{
  "experts_per_token": 2,
  "activation": "swiglu",
  "balance_loss": 0.00303,
  "init_std_router": 0.0063,
  "lr_router": 0.00072,
  "n_kv_head": 5,
  "vocab_size": 32768,
  "norm": "rmsnorm",
  "attn_scale": 0.125,
  "parallel_block": false,
  "init": "trunc",
  "lr": 0.00711,
  "grad_clip": 2.0,
  "batch_tokens": [32768, 65536, 98304]
}
Below are experts of layer 6 (counted from 0) of a mixture-of-experts language model. Rows are named router (the router's row for the expert), gate (a neuron's input weights, with its number), up (a neuron's input weights, with its number) and show model dimensions 256-319. Each number is 128 + 32 x the weight over its row's rms, rounded and kept within 0 to 255. Numbers have three digits each.
After each expert's rows: "gets" lists some tokens that make up at least twice as much of what it gets as of all text; "mostly gets" lists some tokens that are sent to it at least half of the time. This comes from a sample of Wikipedia text that the model never trained on. Tokens count by the router's weight.

# expert 1
router:109156125152161160137169190120120144184093115164035144144110181066161137192198101092105142147155063104134089088190125158106113111122090133118138144105153115111206073115118103140131089184167163
gate0:135180125185123168123066134108102123057123152113139100117097152157079053129151100142135111105130120111098123110074135118183145122127068141183185050140149052128104196129155133139135126126119131
up0:096096116125156125152153112164148155067129097107164149136166144149067072090119072164112181146117167114182159160184158103104074151161152169122107131118132165122157134150127155135154133115068146
gate1:080137138132163141131137079127158093152075123147077059105085153124140168063135130123156129097173107119098117087173144125161125070121107109170146142107119146131152148124151160105073139116115136
up1:123091139117168122114124105141120131133149170143122153123090098097100108106121093107127170126119061098148123085163085186106108143107117092103174138127201194143110098193172180131098119120159132
gate2:098137111135101196171078132145134140130138126101160129107120112129144172123145097145170108159138134135091180134142103124166132136119160091127141093145134172060128120076157113166129087142163088
up2:097102076094059159177113134132158080129144084166125126117141104125118160085126179152149103156156102133134163082206074164135114131070142134149194128127126177094149129103171103116121066085155119
gate3:100173127132112135047101159120135131127064163121154181103114101127085092133177118099099113111151095178119133087144133155082107145107123178102100126099083110103164180170149131148116148151116170
up3:094112153150123132096179143061118137081124146146158091138139171078144154090065094061095122172110110107122081119171156094214114128131160168148069148098082150161093073094141084098141112091107126
gate4:101096126143111205123117129092087157121075093145111133115173136173153127166134195080129109171146089111180149147091129193103110144136131152172105127142143063144141102169098124168133129107140123
up4:165158097080136142150098158113105133132126085141125115077161210098118116120134105107083177102110153089102136137148111130114109118127097167154101130114100158082147115086107148112100141124164173
gate5:157161108095120155202134121131173169156157161107094128137067158110115131114172117099056113162149125149142116118135148152131170152150145147126178098142095126075138137121121083196175143138133094
up5:167122125072086142150135135108109196112125175155132142140094128085119156148119089158043055103171096063121102163088153136089115221142086103109147176074154178115142139149095159112154100149142195
gate6:108138156165138137172141176146152154112086173119080181143107142142100140136090174149122128141143147102161160060181140165073107154134132199129114181171135181146144092123105095080143099099118104
up6:103134120070086171136130098135128163083183162108117157084121115125109142092135075120118187078137135140077121146176174094075119144214137129138151108132162175167137152169125082135182196170121167
gets: " the", ",", " of", " and", " a", " The"
mostly gets: "The", " new", " such", " this", " former", " some"

# expert 2
router:084109065144137136113164190163080108087136145057101144091094077089120102127141084127129141114076079164111195111112161069173155139142171095156101062083132148127120117100196185113129154142144153
gate0:118105109127173177066184102118119088170172154039152119189112170107122123142169141182134113151110133230181089115123123077122193098164147139129103166064164110116101126102076113184177144095156096
up0:153147056071178092134108140085166119110135165135062139133133152142104157174115108064161152107094119088130154063120123083099132147147132110189135160143141139115173138155097065130101128108133133
gate1:119120090081146135108115103079121099103105170123125091165101127157125086184176033112115115157091126116128112148116144161101152105155185163095167162104097155106140201081141145090132106154138227
up1:077095121109168126095124194075102105132155128100123147128123149085098070097090189114169086108081174090155117116117137112110114177143163152156194083154147176145090118109077149155113141122145121
gate2:079179140059129132165159085173130136204166091099111101084153121131112118098068141099157109136092103218131132118052143152086115123144069091138063153152096171151160118108133123127137135043131125
up2:171105138112113114152142138085122125123095155075145118198125132165112114152156127146106168094173145076118129100108122160130129156160130083108097144129151102123158146201154163138105106227164078
gate3:112203077125173137116150106150118110086126115057105166122093121130113113124155111116119129082156055152096099167154157101089118120173143130091174129125149129123074148072132089105140159116122124
up3:102085126170132076164148081096158065146206120203082166130192125133112194081213149181070115126144134179167143161141172159088083160102171092143100125129105158083145127128097165139067111151134206
gate4:171130176146096134174140124107175063141156195126123138098108159105092095121095095176156087094110097150156133117093147050149055100111103114119130137111088075142185161120153103079121141160102180
up4:093122125134167129105129111117087154144167117198055128112109139140129174090077101178113166163100099058110143111129170153148123122129142117090111129165165158102175126124071111215098121081154130
gate5:101171136066089099146162106143217105189084101124184179180142192105132163126188177137086153111136128162115175114126094174162144142161128132106053164102155090127119106151064114129113185167132126
up5:087091096136111014119196107103154176191161070161102159143163102104126097158115131118120173127132160116083174155154190154132086131101189109145109109072108103086103177170174131132132095191098100
gate6:131118133173149089127113080122105097100124085169137189151106086107115145158118117114163241124177176186080154064134132150097153157171153186168086175126179142090132087194194123122137146140135128
up6:170137151136106161201157118075147151156101092141069080096103097126138092159155088187161096143132176145147069141110115131067069161092084133108060071149139128113048123097125118135134125084131136
gets: " |", ".", "|", ":", ";", ")"
mostly gets: " =", " ==", "\".", "′", " ===", " |"

# expert 5
router:201145126165138071132139155187106155067148138118129148124112090104139147134123128119121148140078116155073163080136171214137110110118154132100135152108000157173171155101140134176095101158120161
gate0:136132155079134175138089130099105166124118119140037115102159167111121088120158157096119125129122098130104117179186105132128107169147117137128146122164124113180112166094163189129146177140062155
up0:162174166174174105115156143162166096120078141178189104190132132144132093136123100108095119169121152160143061116150118120090150178100079156067108139137084076078146098174127086184138136129105095
gate1:134130048131202155121145118133077165121133142137149122135153100071019120223126143160125104173065116078149107126081130163146112129154189141154112160184089150140090179096151117179138127160133111
up1:122095147140165127130071100146189076124126126207102049123097159186165148129136178117151178087109132141073150099171124108135154068141103097129138058131140151103134152142120116111154138110140146
gate2:110097139136087145108125124090102187084066147114130156126073158108111156107104098123173163184136145167090103139117138086125087188127095123104156064140136147147119111127072116195073080179069152
up2:171145141106186091115080113175175069164163140095114071080140094141180159176153141119135096135096129144184129163088080146096136123077201118141131111161119117124128104120180147163189142084116128
gate3:163086118148150100168119115115188151049166135091151113144103114109133166195173081101105093130135161119026146160137110132155136122115098132115117141136078214147132086119102116109141181190112112
up3:123146088175126067139174117119176119106112127176136153162078132161100123089099103103103116124136124140142139095150105100142135121126133131048166158162047168157140192148105103125135123158120158
gate4:141141109171168095143138108131135140164158132161106128133148120086157122090108099095109105118136156118102137092143078197115170197152095190108158144165146114153169149140168052118134087157146149
up4:146180122122205169133137152121073127097136154160126157161141071127169052096159149149098099115127139132123180104116168129133100153095120153159160116112093105052128111093132114147111124205050167
gate5:124161097170150119133123079132152081175136125140129140139111121111103124124135070116117112182141164141068144171135196141160125082068084164091095159101155118134154111123106135083164091188185126
up5:108196160179175133105111102128162150146117127096182115141079093125139107079144088122150114151114151204131167170136092153185138146079124096131084122088110120179145083123132136082191096124098065
gate6:108137162142077146168122091153100129114143102105167140141110168139136149143139133155090080089160072054155147081150135217100126127139081125137116112176145078157139137193082086140138075186166058
up6:132107104137107100078184145134156132100106097131133121129172071102144114121160155121100148150073146119161197170067142113126098153152118128157175126095114152125143161088164155126146165139106158
gets: " was", " is", ".", " he", " were", ")"
mostly gets: " is", " he", " was", " also", " who", " be"

# expert 6
router:176203134140092132137119169134126107129105110135209104098123189108126159127144125100105160139073092096091131112172168247119145080164199109085136134153083106142110108140170157097069080135102169
gate0:155120110119100141084137063131126179119136120108108088108177118141157155134145177124143123124121079128127165132148076171125139098135171055109176138205134122128154082158137148083158127176143154
up0:106061116138053164132135153150092147132119130177155138103178128169120156128123097085125165147152094145144161113131152193102156090113117045070142150101178166107125118129146084148121122151154117
gate1:059119131134109168163184141099114168106090147109084120132092135104100181132180072145067109124154161047121125052112137136135183084049180155103154166143047173147051084152135071124100100085189100
up1:148137187071201103098140123147172150127125061109120093087130184136155101084120173104109094099092157116178107128072128134123102139129110168190148055076070129160143110157147140170173148097105097
gate2:107135101111158094141184075126163096119101045125093152150096192120127152139162105114152164123119093107071123162129107138195191164123125122157149155099128092116146095152060124113138123144117109
up2:137104136143049175113149119089155122126132129155093082148107079112142131117130103119113087131085171143093141190098117134109136139097145109126153072118140150072112073134162179079082130150142206
gate3:134139134120120094068118154132106123119116171087192112095103113142100128143163110086117124132102091048120131185164103189111129081130135166124175198132099116117134115152131217119184090140146132
up3:150158068139091149154138114141193113111086102101061202119157129135087129127116103127144153161128097118050192068097169113159119097185128107084152182187077142088101150088185161102107149113039105
gate4:111183142101095082090065117157130097148115133073152169151086100163153055142121135207079103185124164087136139126108107138114141122151064076084124105118103148077085159079109094124094168121146157
up4:113147137158116074106089098159154149137138152150066148177129086109135124128155131101089123132165140202102081134136094142132120125112089122133106079201181150110101141140157117123054161168104136
gate5:152134149096062111131113110118129075104063082150155155124124095186186139084125105166079145169126116159113162113143122109160106223154157083089101151208092093116097156078191130114099161132163118
up5:086124182154110107133122186156194114115121139096119112097112153115094107200088125108131153129131103104186074153111050163113099121110088112103189089119187111149210150137074210111133118135109111
gate6:166144082124125122111079102108091096185136164165086089101121199175112050118104105130084101143100067112089113118148157181109107169097131130120091102181056122126096172175155138128176103101144150
up6:087207194121150070099216184120181124143147133088136148108176140114117119149076140068133124123131114127113127189121152124201107134068107123118121157128088105130131164101112119093150168130122145
gets: "\n", "-", " (", "–", " \"", "=="
mostly gets: "–", " \"", "\n", " D", " G", " K"

# expert 7
router:139120169107119209096082122124137100134082126206080041160091115104138134117158123114142103108151115112109126109120116112180109076156125181095169149142087207128165135144173106114105104112127145
gate0:163103090109124255158114083116134059200110079163044156140153145129108123138145111138120138114135113185129112175141127070158148082064112133084054117101124143103117126103104101084142127131163111
up0:132161136117133139156118180122126101120158146175164124123159131064120125125156143066131128073146089073125106126119139085154122107107099150158083105115172123127129079104110101136127145168092150
gate1:118089182144195126092153114103135128114104148159146117142080077137098144138136133061175160150119107049105100057119210153175061076074065110099071102141140096112123101144185121128168169167168119
up1:081089092107083098133067135176186129179134093139107148104083194128167145097176155178075109154125137160098166150149089144153098150139114131164130097112121123168161118144101123096138093080126143
gate2:152116158064118073123177155102141143085129135148104135153038145114167166114086143121123145125169145139122081111162134186143133112167109125110114185186106117145114088085185071143148161115154081
up2:116091040143144074142102097074100112131134179078156178192138128128135168220164151137097146102123092123156136093098114087122121218138125164069133101095138119132162118163115143094158121157104128
gate3:132123137111077075137222123128180146133140125133074144138069170130100141132073135110153101099083181146113045055091175124153100155174135083154147107115124137141124131197087127155111159144116141
up3:107108114143104124106125099114151162139123053133104128101075178118095159113075094158134073106149160111152098076114132123127152161131151112158125092157129124081178148168134085163149146153135101
gate4:147096148106111143164155154168082113183097177095152157132159147055101187093111113114125120153099150124064133138099108085147131118141146114167116130147180159138125151087061106141113123135129146
up4:138109115094070139172139158121152114152091072170169148112132104099156051116187126145127153136148122125155132180180150112080118091165117132133137148138121130141099113148189095092153104132126109
gate5:106143078068131086114115067130142101120125174136109145093096156178101143127163120129158099130146111139146160179121138176187158097112096105098091136116125130135152120032100136126116141114120121
up5:144175097129116096128114111108104100119144054069096100145131110138116129140102104117097066161158114129194092100146060187180126083098145156113154106114120095124180129156098100131139080190165155
gate6:177115160170161160102104188096088159139147210081108111150128142181130144125109144164114130130141146109120147182082127182123144125126162101178155149132131104090116132079089184092137124132161191
up6:087104113138124137163144095185123115072167072157146139201124122120142110092178179176148148183083130142125089094130147153063159137151178162048031190131101148149131146169136149151070070102120095
gets: " ", " 0", " 1", ")", " 2", " 3"
mostly gets: "%", " 0", " ", "%;", " MF", " Votes"

# expert 3
router:158120154104177122119147171139146134172120106131138139113174100084144148122169183129161184134135101113123091100191151115103160084127164115118179160138082096172166120115169116159184115125099137
gate0:059127114146114099127062168143136115117086177114099173146158131112119066126047096098094089117129122163175098152077092112138110155108150132090131108127118094111138117054170169135099102160121162
up0:135121071104098136146128152132122114069106153088165203131102096204152105150137134103078201170057104158127111177138125159165098127140168120137111203152081114127137137094117110105188094147089133
gate1:136074158107139119108154121091111148108139150125104120123138102131151088130238140136144087118114105143140131078163117125129121117121068125068131081128164122160142160097101100177119161196169088
up1:066151115142114101095093106140177156141111099143105124055125117171112157151194146144137163175133096143104118159199120136177139170065109112121109138067131150090116172097083144140138162159181035
gate2:114152144107053098120102119094131082179079090102148093135156059184104123156152124106155169158099089080155145127141087158100104105156124127170171160142134150184108131137175136104089126122098078
up2:179157138097142136087121140165108097153155183143143145121112122138118129141151125113150132110114168092134168116124146163128140109188138171179139065101159125137073083133102086118083170059142111
gate3:131148165138141124087142101120119119090167143112098103090121139112120182107052103132141104193110181116159128135111110130122088142149110095101122135120129064077115126122120108109127144132127063
up3:160128092114105166175070126095122141146117075136109180145109137161205131133119078124109053087117100136072129112103091143141100124128153141163148113119178126170138125101143176163107121132082143
gate4:104137069140133180123104120114132070125113097110122122075112094053131116100093195079163150079181168085099195145126086177154158095101146074158158206187082155115156112217079188179121175143123092
up4:136119107155171128167147149091152072123125175091121163102138099075144152094138163149168093151160138085115161142105124121050158089126130059132148142122151090080093127126112070107144132094122184
gate5:153102148140094096097111162166069122124181088170131109108078143157102131114131136155104135109130095101144188063176195149109137113114089192095120156160114166143146164137143080100103131129094119
up5:146083105115149080074108113083173084114126136133095178171150108122117092134130102158082136197177146130125132097144122159171147041129126149125135150125085128035146133083101052082141146073104130
gate6:113142092133062079186181131152150174176141046127130102109179178127093119152151183143146155098121101120106149140177127077120109058080141141152156126158121152166112119076051151185152119118045097
up6:183140100115120123166113122153153094107085086145071155090126100099176160139114155141080115106133101127047126119114169105159116130100134097142150136129097129159074122174134148125118105076105150
gets: " in", " the", " to", " on", " at", " for"
mostly gets: " October", " February", " December", " November", " September", " January"